{
  "experts_per_token": 1,
  "d_shared_expert": 0,
  "activation": "swiglu",
  "moe_layers": [1, 2, 3, 4, 5, 6, 7, 8, 9, 10],
  "router_score": "sigmoid",
  "balance_loss": 0.00219,
  "init_std_router": 0.00741,
  "norm": "rmsnorm",
  "tie_embeddings": false,
  "optimizer": "soap_variant",
  "seq_len": 1024,
  "dataset": "wikipedia_en"
}
Below are experts of layer 3 (counted from 0) of a mixture-of-experts language model. Rows are named router (the router's row for the expert), gate (a neuron's input weights, with its number), up (a neuron's input weights, with its number) and show model dimensions 128-255. Each number is 128 + 24 x the weight over its row's rms, rounded and kept within 0 to 255. Numbers have three digits each.
Before each expert's rows: "mostly gets" lists some tokens that are sent to it at least half of the time. This comes from a sample of Wikipedia text that the model never trained on.

# expert 8
mostly gets: "°", " Ch", " will", " under", " / (", " would"
router:108116123136146091116087112113150117115120119117105098115171141117066117144115138144148139106127144130147117140141159135141117123109149142114129123118157105125153112137146202150123124122154122140157183151108140098137140112152108112176145082139119121086163128142179150116116124132108107089106079144092138126086145110133150104133144139076115104140139113121119154132086114073148085135123
gate0:127146136106134118104109108158110128135111143120134114079143137168127097142125093113134158152124107109114135126175144145104148129110154136163085146142153123136135139131109154181131108115122103114141162133148119135110124134107116133099126133103155158141123101185078070125146133134127160134105131097141162119109147121150136129118121123139130167111147113106158150137141132137122177175106
up0:188097145176088139127172199094117128151136157142128098066134129111155118154125097070113113143130110100106108101112153090135156152131097139122088133113094164124132162147147088134119119137134107145091125114086137108098132118127175103097118134131111119117152118101082096114147129117104128107116088135121142131107110152140112122140148126144140119139133120149157152134126157118156121122087
gate1:147162125092118120108144105122094095112119137125155141156178142126123137153122128135138138119113110128124155140154151128129155086136125159139182076111135098106135107144131146126142144125195132119126115116126080154152150129144125127156171132138139129068122101103131137105154124150090150149072132123139137163143113141111110131127109151142150137115092127168124113147136167150120188138139
up1:172152189114121146113145077088130115133140118115120097121162134126122104077092125143107131114099107139103111140156156113127127125125138141137106126112130134109144135133137164139122108056189142095163147138125124132147155106109151119172119119104121138128075117130094141090140149098089132109122138082105120133121131112098101108168140096103126128085115145116143150127083122166139120117164
gate2:112125081115123114131104094155093113105130073121109142153163155116157168120137132139146120123107095115127114139104135076101141113109132142140112161087153181131090070127131106152112131121133143114162102144111147114125175093151116131144115147106178164112115098110105141134131125134104105161119145112144141102145136149107134151108100172124163122094123140157104089165139106133141126129168
up2:091157149179122128105154132097147140095161121139095175147130133147138119168144125109108140160154095117146140158128063151150092142111129151138095103108160179125153089154107153120126111120139115108167109118099140080088105126176132145153091129126159106155113132135133112137131159086160128082105113097138131094123145156135108119132110149091102153129098109150116157141107113087118082122129
gate3:167132118173145143140084116124080144158145130091129154083101161104112147137110155088133149138142097106101124134129117139095078149113142108138126122150148106086110158128130128149129160140112129113120119097093130115158096129179114143152103112169152144126132155141120138137122119183097129065132110135144108116139054130114142176132159137144113126088129124102133139050123153140116076104122
up3:147147122175077123112137106177122104081128128118108137087162165062117107119141106112116209106129133166125111121150134130152149093156058091111190142145160073106153137114117118175162102153143141126145163121152125172085111122155119119093152135125108093143121125131161123141102097156099118073161147090125083116108105121100150110123137122132128110160128143149130093125107120104151118150131
gate4:099139108115133125126102130138138134131150086159125110159121123099120151139114145136101138133110111148127164139075143105080143184123167122125125139119154122127153147141149130161140165126116141146110104117119154119106117127093160140128143154169120126140118126074090139106119113116106174108122169103116138162192135147134123125122121122099130085108079106115091142155150150115109150120143
up4:133125175121137139128129144104079113129136124122115135175186124143133123136128134163123130126138116057137123138094103127118147131159096068120124149144156137117136093150116124147111131156127128141169162104086117154153124129133163142111134145103094170135137104136167126132101143113157122113141114138155163109138133142138141109139137145070135120132159111093154127160224159135156190130126
gate5:114084098128077092121115147133160106090060137113186140130140110126160144130090108101098102165134117145128160136107095176171137159166174137111147106121107092089128123128101121131125160137117110132125127120118124120091121165132174114140119149140144133128127140162167137122114150123096134137169120158115129126155164118121116179132131113158109130130116154155148136128167129133109111109133
up5:122121153113119160114121117109110100134114163147100156144148136155081124126131127127160123135177123064175178130087130139149111134128124120115144106102177139142142180125112121162145113138131132116123206098119103148118109143115155183175103137106132135128127107134116060111110134183127120144055084100093161132123107131131124109095157146136134136128138120113137150134123097125095162131121
gate6:147161129133130154133121153117102108115103110111152181104114139106131166124142141114130132138176078141107186122064104113123103141125171119147121143106131120118090156107097114130145128127149088118080146136085150079143117131129123150129132108121085133124087143168141169142128118131144154101075127118119120146172120126108136123127131117133142093100137152128147146130141138122121171119079
up6:139078093108110089121126137125149151142126154166092173080124102101110151116133123134122125138165148122097147128137116130074149108118155121143141088126089064103142153149117134131151071105122106138087125131149097148136118132138090166146123129141122132127127123154161157143161162111109159129174148117121123161108120113131097116136115068088130135107101092106104094118121126105094132119140
gate7:150158141163104090135121131171129124116163101145130116083118120056111089114112105144161140129134158096113113103144088059134128165095136081108092111114147149145127136094097091156133135148142110094121151159099142127178112096119136131159124151075136098137157109101113149102119182123136135121133133117126118096153148081107157124182155117190133144112107176154150148110149133122106129109104
up7:108123163145160131138129106137142138132147148089135102137133131107140169164110154106136130118082103121133094146124150130118123117106125140111134152065133123134133151148158129128160142153123139100134138136129108163150158111117160137122081133158135168162192148096097142126083117126137103103116151128131135139142125157112105139102137148119174154067162161123158137142147144159113130126150
gate8:113123128107092135155155112150127132138135147128132173140126095129158121109137159132143160093121090100147136126143145134148129143129157097116114108127159131121143130067135138138108110111138116121142118143105129120099089123156168101124125161170105181126166140090125088165129140140127129154158168165131101171136101161088153120114116143130116123140153167102114135089145131099116083095103
up8:127129116132127142149112127116111128156136124144063144122129141099157137117131177128144115110132143136140117141124103083117161091154068144133112164132138121113138132135163107120110119129122117140098134140127137119126092162132108140075117095108102146126111101122144126110177164136132130129145132099106095135170178110120140132135134093194090137113171140133114122150118101121179157090083
gate9:075113113147128147109160165138138139080138160118122120146147153129145155114157141102087113129173141129134136132115114125117111168081125104128146137133074177132076157109145082140140130110126148122116101124134078130123070168116158151118152154173137157121094107101151156093072101152107124147105128128138135097136110103124097100116145118108131169110125117151121108137112108108132111173113
up9:142136144120113164145109142141145128130120112135132143138128153144123098092103154158129109124127147130121100178137138126132162121135145098114150139132138115136136124129110151186122119094144140161127096111113169139120104101105158148138101148111105121119152095117148118106145111122111144140165048106176152108123115157134154116109101112143100028121155156129132098177141153136139123111146
gate10:114126102165089134165120108137116142087113137112138149095146090138100133138118149102141141134126110116078135119157123137128110104090119159102137156126119125155112138090141083117120177131162165121156160100122124113154112141127109093146111149142120123094143121119114107168171110100079127147165140176148111122130145115099147093095128129169125140111143100141121122077148153114123118162112
up10:115115113121088118158136123107103134081127133107139110112102132146089110182077165087189139119114127118105163133112161111140099128132134161104131112140181131105116135146140136116108133182123161100149116131109130142158134119120116114179138122143123087101130114145137124143142151146126164160142134067121114126140096123117143130114138104132127129149111099074126089113144129136152110145106
gate11:164112104122091147147103106113101145144142098125152143165134154111160133121114066102100122138132133139094135135128136096108105117119127140161114117129108112117130108159089153126145149179114150161117084132105133149114094128087115127127131129163136099090140112132146156111162144131110107130135115158200130147127117125117142149129138090109172104139135190138129143121087119097133120176123
up11:114144137148145113162088138155111116133098117145100131108146136124130145110168174174162067166114123155104135180166135117106162098125147079088147080106091142158123154111115144114127116116112140100172130112159103103126138152129140087184150149151116121186092141125102100130144071136144116117086130142116135142094136137145133119141154139107161110131132104121121131192159133110091145132156
gate12:142089110121110119150131127136127147147165099142114117149136108110131126139124136101172122145143102123132120127152154138137113119115161131108138160139088120105140133102150096138127134167139116121124177103115118133139121151067087065192107188168135146118121125134143106116108085128141120144118131112153140148142099132073151150112113131153139093142133102094161181121137100175150096120161
up12:141083101123150138170153159127168135119121141139113132109138145096146119134115134149138133133088092141131115124155107180087136165147124122105162131129115108132133162107102118147130083133145140102111164152111089114116140114119107123165117151111127137128140172133138141093136153147152118125124130163114134096190079125136136143064148151156078099088124143158160106100132146168164070139104
gate13:093123123148151088147140093115113103110133149171142177161123075109093151125150149096127127118092107096138135101117140160131121109105140134129158087129116170133123101110114119132103145114131135135143123124097161138184133098141101114143160101127148145130168129116104166143129133146101165141114135085089174193141118096118162140082113123141148140176115120134162154115126143130142108149120
up13:144133145123118112112116142126107142124139187114186130125101143140129092114158100130104101146109157154123131119100178158126132123145130122118116154127113104117155142129126139065141135147112140107121138135150140129111120105150112134119131144103177144125129097145090106170121175108144108181108129163150105116112155142123129136131125133154107115134110149098128154104102149135095106116162
gate14:134117123156116138102160151119126203142131118163131176160092099106175117144084104122114114108163110176115109150145086120144109113133142122131160119117124125164080141125171119102109109140122157103131120158116116052154099113098178153145115179085144145108115107126121130128144128138122118116121090119187081102160107122168139125120134117113122124133145146168133111122100118086126124122166
up14:149107094144160102072152096091125159114116124126149096111100164166147154139091110167124103112101099150093096152160097138115171121105115125132153131107121137115091101112156117118124178101155107117086181156164182110101102131120104109102132124121076106069136128128134133133122099135109102121145122155124136153125087146122114139162141137139160135129114128135122145127100158146120129100085
gate15:127133144095140110114088161107155135101103157098098129103122102160102164114162144129172102111169146085116163130113137143086150127108096159109095096135138103105134109151134130117197136146118110102069098105132125139162092130105107125094100158129148156133104155140108160109148125116149116086119139179142129145114139156160119043147107148140111127114131151108145113121140154104114137156108
up15:111204129157164162132161149153129105140100110103114116109174100145117130158125136128109126138100117095135149146146114096149115142085188103103124112105133133102134108105119099126108122132101144135159185130104115158153169130123119144135128128099104133157096162136115128128135105124103159136150086088135099138151115145090155137156125149160099120144107113108116185153174086132120129136129
gate16:121117083097109160112142102142158112151154163093139124114135134111109136128150160116100113113090128141057146150127158117138116127110097089158116103151143132156160164143076149151134140122102082107114124097115152156137102105113166123107129069144133119130129110091115169138143126128106116123143158134124153161152089140109097148101100136124111126099115147108124147137094126126118099124166
up16:179194160091099149120126109143118119153111168183140131162094092133183105118119109151122171138098111144119123120154139145101137096086130148170112142156123133124094117144158155168152126131132124108073180105123137138209119135131115117122109099112120144089129105079137135089122136165116133111161122120113127140160139169138128123086081132133119115086132091131115136172136096109118117115126

# expert 11
mostly gets: " Gu", " *", " br", " at the ", " point", " Series"
router:108118122136146091116088112113150116115120120116106098115171141116066116144114137143148140106128145130146117141141159134141118123109149143114129123118157105125153111138146203148123126123154122140157183152109140098136141113151109111175145082139120122086164128141179149116115124131108108088106079145091138126086145111133150105133144140077115104140138112120119154131086114072148086135123
gate0:063142080112107145134171114124176119153110128105119138086145106169167127088146115113131133128134154146140148121189125143133177170135107125089114149131173149144157091094127107096124143173117117137139152119144125113134142116139091072186100143122121099115135132167137130123136150166115177099117120167127119111114110112143157149134097138144130106144130141157149142141115132135160116107091
up0:128117135139139162151076117120143128118130122127121097091133152087084136162149161078143144141124144096123107107130147131130160162092111097125132112105124102124122161121149121126082144114129085085145122140084150138108132155119148183104112125125094123162158078130124129089115175134092132130059120102085130150153075122119130103101110126104126155132138136166156104164155143127133114112131
gate1:113102105148100147114169137115175119120144150105114113161120108135105150137129132110136116146169138114108121159121113136136147115150174151190139079116138140141105134112129115090149062163120135115155123095149151128080137133150128132146100134100125129174181124148130107108137095102119145099101169098137157171129141148178117161095108122155112148090132153120174136114099132106126120120123
up1:082130114098134111102152124112145167125132132099108154146074128143108156109152162144163091134126116136124081160121144096116120082151110113127115118128104112107115125125176147165111148093128150172128108164119145129119136116123156121118102137086128124133162132080127140136096138126118123141149165089130159118122124132109158125117098074100119119152147170156170143097135127120127089125155
gate2:145092120118170118108137104104144162103123133069159138124127137093140122129116119104126136128106138123147115161135166138146121124105129115149169111141134141101120139115128128135117098117145129120160112111091157163115067189111100101146113073114147179109158127165102106129155139140107110132141119151084137145121120111124105139114163114130107084097135135166149119102078151141174144097130
up2:100118120140168132110096139155145117145104077115125128116152140117169132159123131182110113100100118111148158157118122148115131090158130155172126121092131100133087108126101164118169127120111101151160140118140129115112131136097099115138140131174104137154142181148058122114148119114120111119104102141112142126125142103102098126077121136142134141150130125110132129112145137138152088108096
gate3:160147153116111139123150121074125118142132118124182123140137144119148168144109169145154060146139118178087126117086149096157116099131125099088133109138147171108119114145096115138123173122121115095099138131139105137105135124114107165095153090154130097124151114137138118158129140148091080108150141158079148119128129105166175078130177153129148151178108123125095091122089149149150158139154
up3:070148117130126114136106137150144123117083108145121188134124116107141131165107127156137112084113123158096152115119143123131156119122123117162184137089213091138160084128158105092129112151122138144103123129126088114113120131089107143171110137113123145085131122099103117117156134101146134115115191106120096127152136097113117108112096158098137137126139107132125133071178145135134145134114
gate4:124117119119120126108143140112117149135126109099107105119154130130131127086100110087132160169150111131157127146131106143101123133138172126167101093135178135173126092132120138099127082094155148175114065149123121150172147104110150126074144115085160153114115156163134126121119132160134107127072174107123132142146128148139122108125101129145133136123140104134098130105125149128140170134124
up4:149119162134165126129144134120098123114163109121138125092120114116138134115103128131090115124170113102153113100130125159153146177129125154135138094119174136148113113126138096148115147137123086151158075118115129184119154159119143134145089130159180123178133172087142129155100144141126111133146157082088132102144093165125123119110141133148139088120132121114105173142103123135118149137121
gate5:138136148110152141135155118132117141122051122126138136163100119174142122092082149118120134140176138148145133130171150130099109173142153112147144150184109080145050119150125158115089108151094124127082145116109162130065134169141105143086143149144137149147151130159093137136140128192147132149128142145145108096071084107141173127140144141165106093120136139119166160101140134118147128186131
up5:113126153158154106152135145157079141077086128119164126143083176162194131137127102133144127086176161100151123123148111092114148116136150119142121188177103097144123172114120151192137128101135117125127117106146145124077134116155126125090116132135105129113108107112140132127144116117095171115102114148127138100150153076126110132168133127140084086142096111112132188170154126079135168153113
gate6:121162129133112148133141110181100146133153130093116166149134163153128153152110102142117099114138129128114143073156111112097136090128122108155125129136094177111109124181143112124125159185165113138097085126149131112163129096090107127124157088125134153115118138092130135103129132087142166123088134137145100136152096154102161172166130120124121154132105098097167126143176083143102127116145
up6:136142152149142109097137102147093129120095114117145134104122133164146140143170180107141111147133116096128133102065141175118099152111149098128158083169093138165165093156158131147100143110126138143125126089123104075123052115105121125138091123165108121138142121131099096130150118115145143116120155114120120097116100122159155117160181126100128128084168098129118124143122149095160109155132
gate7:110089109141128146147148120162170120134143119101147123160131147179074155123123094157115131160155167146123149108115150131142127145146120158103130177095116119110119136168101152118140096121090109109133112111106123128136117089127163100104110120147146132167166121115105133130091117196123099152130177151158165124116117118135114135086086167154129111116100145104118095124139144128140138102160
up7:162138127117115114106109155160116131155132120125141055118086139131141125147103136131146150087145126137155102128086104126123107097141149077124089180123144125130120141149122094117140145128117096117132086139155144101096120109149106154103103109096142114127115121131135141153125146108150128152144170091110158124127155128100153109119109135156151147131131121142144128113144126155128172152085
gate8:133130128122147154081155135125110121099161068152145128158151137119117129142111123096134150137082154177107145123083106145109153164107156095122123123160140115155133149136174119109106139138127143134082114113114094127186128141114145128128120111166133162125183134119120115099097135121154119157124128167122154168117140108135096099160140173158134070147170137126092131113112138159132106139110
up8:091093103104082129119135188107118122092151109109128109112141169117123110113152127111124092147099171111147107121126097194128114123120136147165104141142119151164120132141164134121087119138138169120159105073107091136140100150180123125098093138136084139129099130143127123074127123142100145097121098158046119162117104097129112116128164173120090175143125138149122114098125121114120140159097
gate9:118118122111156127183112162105111144114110119109171105111101145133167161150117101153147110149070123116160112154093107117127155115138107134148095128109162140136120105140103121076096125121078092127110143131162137141112154106147096065133127117120136116147065133158125140147150126078126151128130124132161159095097126154142158100126137096128127138145104128150137136096092125128087105166137
up9:139112113135104128128123125162097144114115086127126131110125115099143124120127141136161070111104151141112158116128131104122167136103127166178086134122141133094131138115138103119157153112109129071113127137116143146123176087120142121123132111121183151110131125109182162162169144070137135101121101189161124183118123097168120127149111137085074114161101109146150128102069127147113099129119
gate10:155096097108125164133113133154123175117117088141157075103120148116170134146155136133171124120136162121128121108157110120156172123114101148115117145100138148114123092137107166165156112117145119082134113145100166096128125173144102122136163131127135135171131141107129153125121119190108143092117134110138151142120118132165139113161120106102151135126155112175093114164139120120125114132126
up10:117130138068094153147158106094103148158148114151134063143095124103137131175159125123142169110129148149092120111139154098097124113124116074106151153130130124139095129089106154076113103132096139085139133128148137165132149120127124138115119117104148149115149089138118130096142107103165129122124090129147125107177145139076069088128125146120149165105172148127131146156145117068141139102140
gate11:099137146098092120103131121142135103137107116143152105123088096166112146152176111139134141131119124114150131113137158165114098110099124092092128123114145126160154130116137105139102159122132142128116184088107124134113098099155166142178154100113139132150102130144140128110145095133093147108107170146163148098153134129111107064134119132180125147125126141123100154132108140107096093099102
up11:083102131141166110136134159180137159140114176090109147127123176164163148177153139131122129131171110111148108101147140117141086110103098146119144097076139089119137141111130145103121110158124116178152151116147113148083125129102097138122129138132152155135137145130107126114100130122073139116083130124128126194109107137135108130161119133124151179099157115161140095162097117104116122151117
gate12:109153160131129115107061151105172091124132112153091113131106160126188177126136091141122147071116135133122084119104121120115149140116118134125111139168168134095153145136127088110118104156153149082146135165112112173171176138110131093095129155101161121174136179123102120183138144130147127136116198121123114142112141099151142118158163133140136148173126129149130097161125137170139139122144
up12:126147129103109154135164133124161109122186143098153176136150149113147120150119122087138119105160137159120156102154100118141137095124095097150089137106117141128118134157147124133100153160099142151113117173102122138126142126093110156117082120129112087140145119161103137166099141153105136137141173107112115173085102120138126176106139119157122082166146094128140117129106121158109149195127
gate13:136130142111152148081118108114098105090070142153142139117099113134158128091120085164159170135124097132119110105140122093143100130108124119080120131126154158115120135143147161115135152144105172122118119109114143143112154197121124148141127137139156134092123179091110118087087115158137138154167157139101129117138116099060099140140106136109164138108130144124116157155146107116112124131084
up13:138139124139117152146089142168130083160099099143147102151090139111122140148133103126121144158100123098159105133137149151113095129125160109119106136155139089104124120086119099120109103142128138151135134157123123128099097128131097160170114112158181152080181126149123136130126170121123126100182131134093152142082159114121127128104180151107143168150143113140113141087120139080093089119133
gate14:125126126116129146123116154142121145141135094121107138111106107103156171105134148113117135108103146138116112085080127150115111120183134135069118119124098099133097160107085109122115133114161139163120119137109097112150131099077114089075096164127162135200117152165127121130127094149159132138134129126102139129104120143151131146164112124129179135128176142132112169122143106086089137121140
up14:117117129105139112147143150120120098139135118130130054107100100123145137156129105125118104132128136137113114146114126139133129167112130083162114099089144122129178099155153107105113091108139097123108157116134137158144126138122102124151118138165122125175146154130110130164157132131145173164152097087139096097164123112108122141138167124104141078143115142108158123140141131118108132132135
gate15:153113095123131177105123136144122128142120120169136134132135123112098122170113148156148107143128128137143119094100140135128155139144116086106151171109128118126092119109140169113128158122088127125135105120181134131145138144139102131132140098165147121081124121126101130136156153082140128148125129132098125124118159103107130105141104137190126143139130105141085130106156162147132135125131
up15:119141118067147105155173135187146105137131144141159117130092146156108153102120122135136115108111105124163120124122121091108128189126146137137104161113127146119170156152102102131121119175126154159112110161104132071104089095072148144122082123141106123145130122100134172103100134143115128164091115150165130129158104098115085161180134141132108142119129120127179102115124126156151146112107
gate16:133115122090117120131117099167107137130096113099161090125106135126115142135151169077119157122126127121092159172141152128123137104114128110164152114130152178123150099116160117123121134150145141092138138102110120119121128119127137132159139153126144126107091123093125137127133121118150147125131156109113126123131155109105176110118130145099132131085146135105117102175105110164108130103166
up16:065138113158109128135145169128148096141106134162163156105123138130110100129118171134105113093195116112125144102130098117122132140157140134145157195144145148092113124153087104109119129120116097149138122170077109162108128113090137135150173111137108101137155169088118109142126129104160098113079141159141109127141103126140123155096109121117130125109145135142131128115121134144140103118136

# expert 0
mostly gets: " f", " wrote", " |  | C", "ization", " of G", " Central"
router:108117123135145091116087112112151117115121120116105098116170141117066117144114137143147140106127145130147117141142160134142117123109149143114129122117157105126153112137145202149123124121154122140157184152109140098137140112152107112175145082139120121087164128140180150116115124132108107090106080144092138126087145110133150104133143139077115104140138112120119154132086114073149086136123
gate0:124131189159144141115164089189124137127132137166121125144145114104130159116125149134121108106086120108174168173120059138115093140129111116167116097143130123086127126175150084135115099184134128108149095117106110105102119114123136073144137108147094127109077094106132120149152085113134109145113152138107149133140119161136098139145121151140126116106164139137076174122099173123127144167176
up0:148151140117123150132124155180155124097101082099116105131184135074116106112133130074125096125174130133090131137125080135159128126137150160121171110105145135077121128122088110157100120126085098077097116155085142108115130116164088154131139144156100089154101110080106137147064147095099128149133138098102120134101115122114097135088111103130173144119125150121131112128114130068125118082118
gate1:103127101124093156143137148151089122144110116106157107155129138059153125135124136141118109100125145117105135122150140166132148122102096109142154143172116137152131144126106145138101147141135137127166150107171150151105167147094137119112129148148130116145158135125120114125135155121122112136143122125138125155082136098135141141070126123062125113160123093086123175134107148156090101106151
up1:172156100119128134119143131116120137128144142097129121137104170069188111159110132141139120121137145131135107138089139124119139130127093142164147099153145111095175113104097127138136093173166149125083140136141128107118147131153133123130176138171149119161153119113136161165084131139145093137105145114090128108136095124142106118111106112140163155086113113152110109106168109141125112159145
gate2:119120150099092127104151132100157094146134182105174132159098156104107120079136137143142134086094108101175106132122158148123136150128138136158124109135102106141132138149133149151105104089136109163134158131118130153172118081106071144095111147099122151150121135141122114141128159150145153121146113161097099097116094136160118152134137175111121164131127134163144137115098159148146100129137
up2:111109173138134100110117157119134140160092117118139148129133176117139086112077125064137118110108135137105160119118110126146105121105172151083146139195063124146133104120133099155161132132153142157141125102140080123120115159138098154101125108110153149133114118125124129154142117166114147126120140162126124127199109137134135117114100102099158077071116113113134138078124106097090121115095
gate3:172135137126143139110140163099107129100121155087128074113092131162119105118143142163102128126094127111117081169118160114134135109122146207130145121124161151158139074102164152124152143138126130131158123169107120098180110142133099120138145115123157103118141174126139154140170109126076104124130094131103136139127159136149111117105131121080146173113122132142129112158122092123140082128165
up3:101141121143118117109141121111132118141152128137167124122159082138126095139144077144117177157145096146150134145133124110097184089110136157110111142132119098122127171094108167113136104133145148121109130148132095104103133117146099125165152150128115162145139077120110142092111133164115141143113084170133115159122133140136146159142147151126139149111127141162136112159103150158117144092127
gate4:139123149111178115149118110134137180138114101158130120098133145142068136135088170125107114166133127099125109115187088124088131101154128115171146127117150124137140140103149144099098141087144148086174160116136095156165141125107111122109130134135134168100148125131178135109111150123117109127117149124113146154111076146106158121083123174139126135135113084163122108146140107125074195102128
up4:108178105143093174151156122107126110148111131126116108123108097123100135109166101083107120125128139102141153137107108143126111179152150089106153131148149105140127129160135126167093129105145133169132114163075128184142166145092123173156119132099101088192164135168145116133162135145108117154155146140087124190126110125122108167138113133117108131179107128105109104152148067138148112118117
gate5:123117101124132117123117154127145138095148125133160121134120137131148096115129136112135114145112046137125105124189115142133138148132122118099111119124128152121109089131175120100149084099170129127133115122057095128118050132083108131154144155091132106158134152123139153108107109109154101088137150114131111178143145135129147096144125119127081069138120118147111149097149108143144139104089
up5:129172148149099151124162098130155074103095159136121135173093113128092125123103129094159110133146144134170118144116103114079087143108130144104104116157150157093106122160113088153116140109149123123102131149142147146155143133119137125172134132137153115157159147155135150130153143128122090125123148121178100141117119090090142170117144166107135113142151091154136110174116175113121141092135
gate6:126146079113114131180095121169096140110135116123172138153151145133133146077112103125136138116137138118121107159108133121137092138149119115167133156156103084155144150127100145123123097054126083130114107128117135093107138088120155105154127136139127112129134166063111098142120173120102140182138154106140096112148133130143140113122138153070162141119114147143101118120176102119153125156121
up6:122115146134093155094109129167128144130144125142107125158174116119128143137103131079156149121124119110145160082117147114109094117111106151115135113096123126129172096140147128158159145150106148083104144105141128118164116128098133155119168161163122167100107103100160153115125107133096104137152095090059086104120100088152112163134137084150105117107145143132109163115091122098116140125107
gate7:128107129105114155143133133185124157104107103135137145127130156124102135124180115128165171132134114126084088132115145128116138156119148131186105145092106095122159123107121124136150082146095136160175154141133120152101136115076113123126151107104081089102132151123092115106141117110137117112093157107129162168120105170093142162123129163126163158116109092092135145113130100108136132136121
up7:109117122103117089152131119143117136084116102118147141131124137160171118168152116124152117147142119116120140113128113101125144141087121105112142110138124100104122119083112161139156156099097095167108123135128156103147095152132111108103123144142075160153153102171115140149151144175122094169112128122169119114135095119072130124143166070153127143152111126130171082077171100112123067145116
gate8:101130113112120159128156150163108119118095122119093101138087131113153107122103108158112128076108086090113147149155096120145061161135096102153137119152106132155144120123131147161095128080161119175113095165148101104154114162113174080098190150120168088128135208129103118147127141133120097139171119152139148118143127132092143089154125062127118159096118163154132150139089131123173118121154
up8:129076166133148114127128108148120139130112098162124109134136143148135104090172176140115140138087086164121153118134120113156167157141136125101063191158105123144106126150156127122097133143141125068153172127114062127120151112154095113113111141120144101145155145084127152119151110171133160125174140118110136124103102128072125138123134118116127167158169150100140145082143126133122206127160
gate9:116099140137108113108189104131097124135153138154158127134154121141158094106127150107113073138117140158143129146127099139122098140148191169091135142130139124146116102159114139146102084136121114132143153157140123121113157121090138135134181119145160125115110130144103111140095134182158127117154139105173161127153165151162149105125111132128121139158099098157186166168116177073147131126136
up9:125074168158153158085147177085099175127134111141114161118109134134130106115105129154121114126112108132102100159067165091092139109103053105085129144127122146100125193145142181121119099160135088123127131108152119112099139115110109142106128141178124125114122127132120126088132160103111125089103096091112127116067121115164067129123119069110180116130138151140092172121113117140106122109119
gate10:136119118117139140136139105120131165149127109136119132139142124090151162156139114123124132116134121163106165119165183133127115126074109151113111102134146187144091135139165155122167150161120096123128105159098099137165158165111161100130121146166077118137142112131116110163103127132120072164110121136175142136100135111154122132151130157141095150114136172134139126113144105119142133112108
up10:146084133154159116172126126121127133118097112141161102112108118099160108142106132171129181096205125135139137157137099123110153142129117130112147138169105179125113140108118150155130130179120103122150109087133167095179101119132127110156121145130144152138133148205148129093123116165109108150148171133121111132092153108113122150111132093125097133136162126119105107112104115105090130155183
gate11:126100161094150125109142141140128130148164146121134112132131146141114158123142161152158108141135119122093149117144092140108148118178094140070124132126148148153151092100130126133128100130167133149122101134173122129133134156099113153124140124140135122147144128129155107149094161144115128089107098114149102136086115119131108125120120111183138130153118118116109119104137116155139076158131
up11:171112085131145135117156131099100089126135119119133144141150123178124097123155096109132103131156119118152102097104150103133123132136093135151085094124124118120176105155138129154140149126124121117118151155116178084117133143119133111133158128140115117147132137150118124083131122132140086119111148107096122080172131119126128141128098155096151119103139135133130143083129108093138110142142
gate12:097105158131149184105126103135150083120111168150138094104111103151125158156144146145155156125095165157103108115157081115148108129152089097122169133106127100136101174080144128172144129121123126128143172132137160145137171133126132095104128153160121140143108154181098114104134102130092134121158114097143127131128132106132083141167097151139094125156148144157123139145126135162115155124116
up12:091143144131167128139147126124127145159102145118110107162164174159111103141140101160132091159107155110156134111110159144153129161156133141104114110177153137125177130101146111104171115151144134155107077164097089116121113108162098147111124149090135163094121157146173156167138087123176116118159116120097107110110160132100100108135162110095125158112106111103146094137125178152112109144149
gate13:130070157155098137108067119144113110099094133114136112150121107131163086138141101117169134117140088150104141119144126121123114131144132149152120133091144121130131102153110121095130083127141154145153142108119145091187113136137149112113110106137188113131102140113086119088148108119124140118097082150092125138106088124147130123105079135114129158125155134157131176140073122114113118117178
up13:091184111147134075158109150126136097122097135140152121175102131136168116111120107135147136114114100130099122133164125131148115148107143126112156153118192122131064146107124135127144094136122158169129118097104094111173121129149093107137106134165165141122110138159132160154127176131118158081140116130117114144132151117141131117116077126094152128117115078143128151138139132114115116140136
gate14:113119112119116156082115141130132145138140144158161162100154150116158134157101127135108140104142111123134136165163119120122087087155125160137167146138114130149167098153128119183171148167121132161102134099118097183145114109120103146102132129094124124152183142091097124141134131111157155142123157112120154157141103134121136101099092116147128170078125122121139143158139112121135098129146
up14:169147133121139161125131133091096154098152128145142115090120124107131098144134100101143119114142150136120128114146117180162166144137148140110154123160103096176100148171131102148131132127127138152133155155141151120085115177130129103190119163124145129131134144118112132161125149166128137152126119153117145107168096168118156145113125148098108090136092109114127094133115142108107164136152
gate15:136151163105126121146085115132099121113181169152095121117097156163116122089098131092128129156095162107146123146108146186127144180078139069142095155137142123148168090136126161116127199095134143137158081098111130130097141134125124169131098170141124149159112119077098133115157134117107135159120113062148141068126110130081123107119150108128101131121180162112164128140163120114140141169151
up15:064151177180149100133134127132089163120107156147106159131147094095119139163105100124158095128113116140140131141111131143147143120107116124169139107137132145138129090161131160152103117119103137134141112133093122095081176124140142126149146121158174105154158122148134131118127150124124147101112124098135136106160107100131138105150171141097137124116136143124124107107083126087117160111119
gate16:148154119122156139122129108135107170140098155164131150117110132154115134146144185146105134123139125130081133105130172114104154123104116150114136129135113130122101131124114080127089100117131132109162111117135098120136123075133118122145146123100144153105127180150118148114166095176100156122078075121122148117149133121124148143142132150130086101130165132139141159122146156119125194173149
up16:132086111127118106117105115127186143128132122102185119133156135113164135153132136146104121159148114152086128149155141163078135110149115153111108115114057097117089149129105130150117080147131119134125112133145106187112128102152167119112133171167120128142131126134093136129122142143118137099092106133098119145162132166144154118131127129103138165133073133131143145150111089058139150150147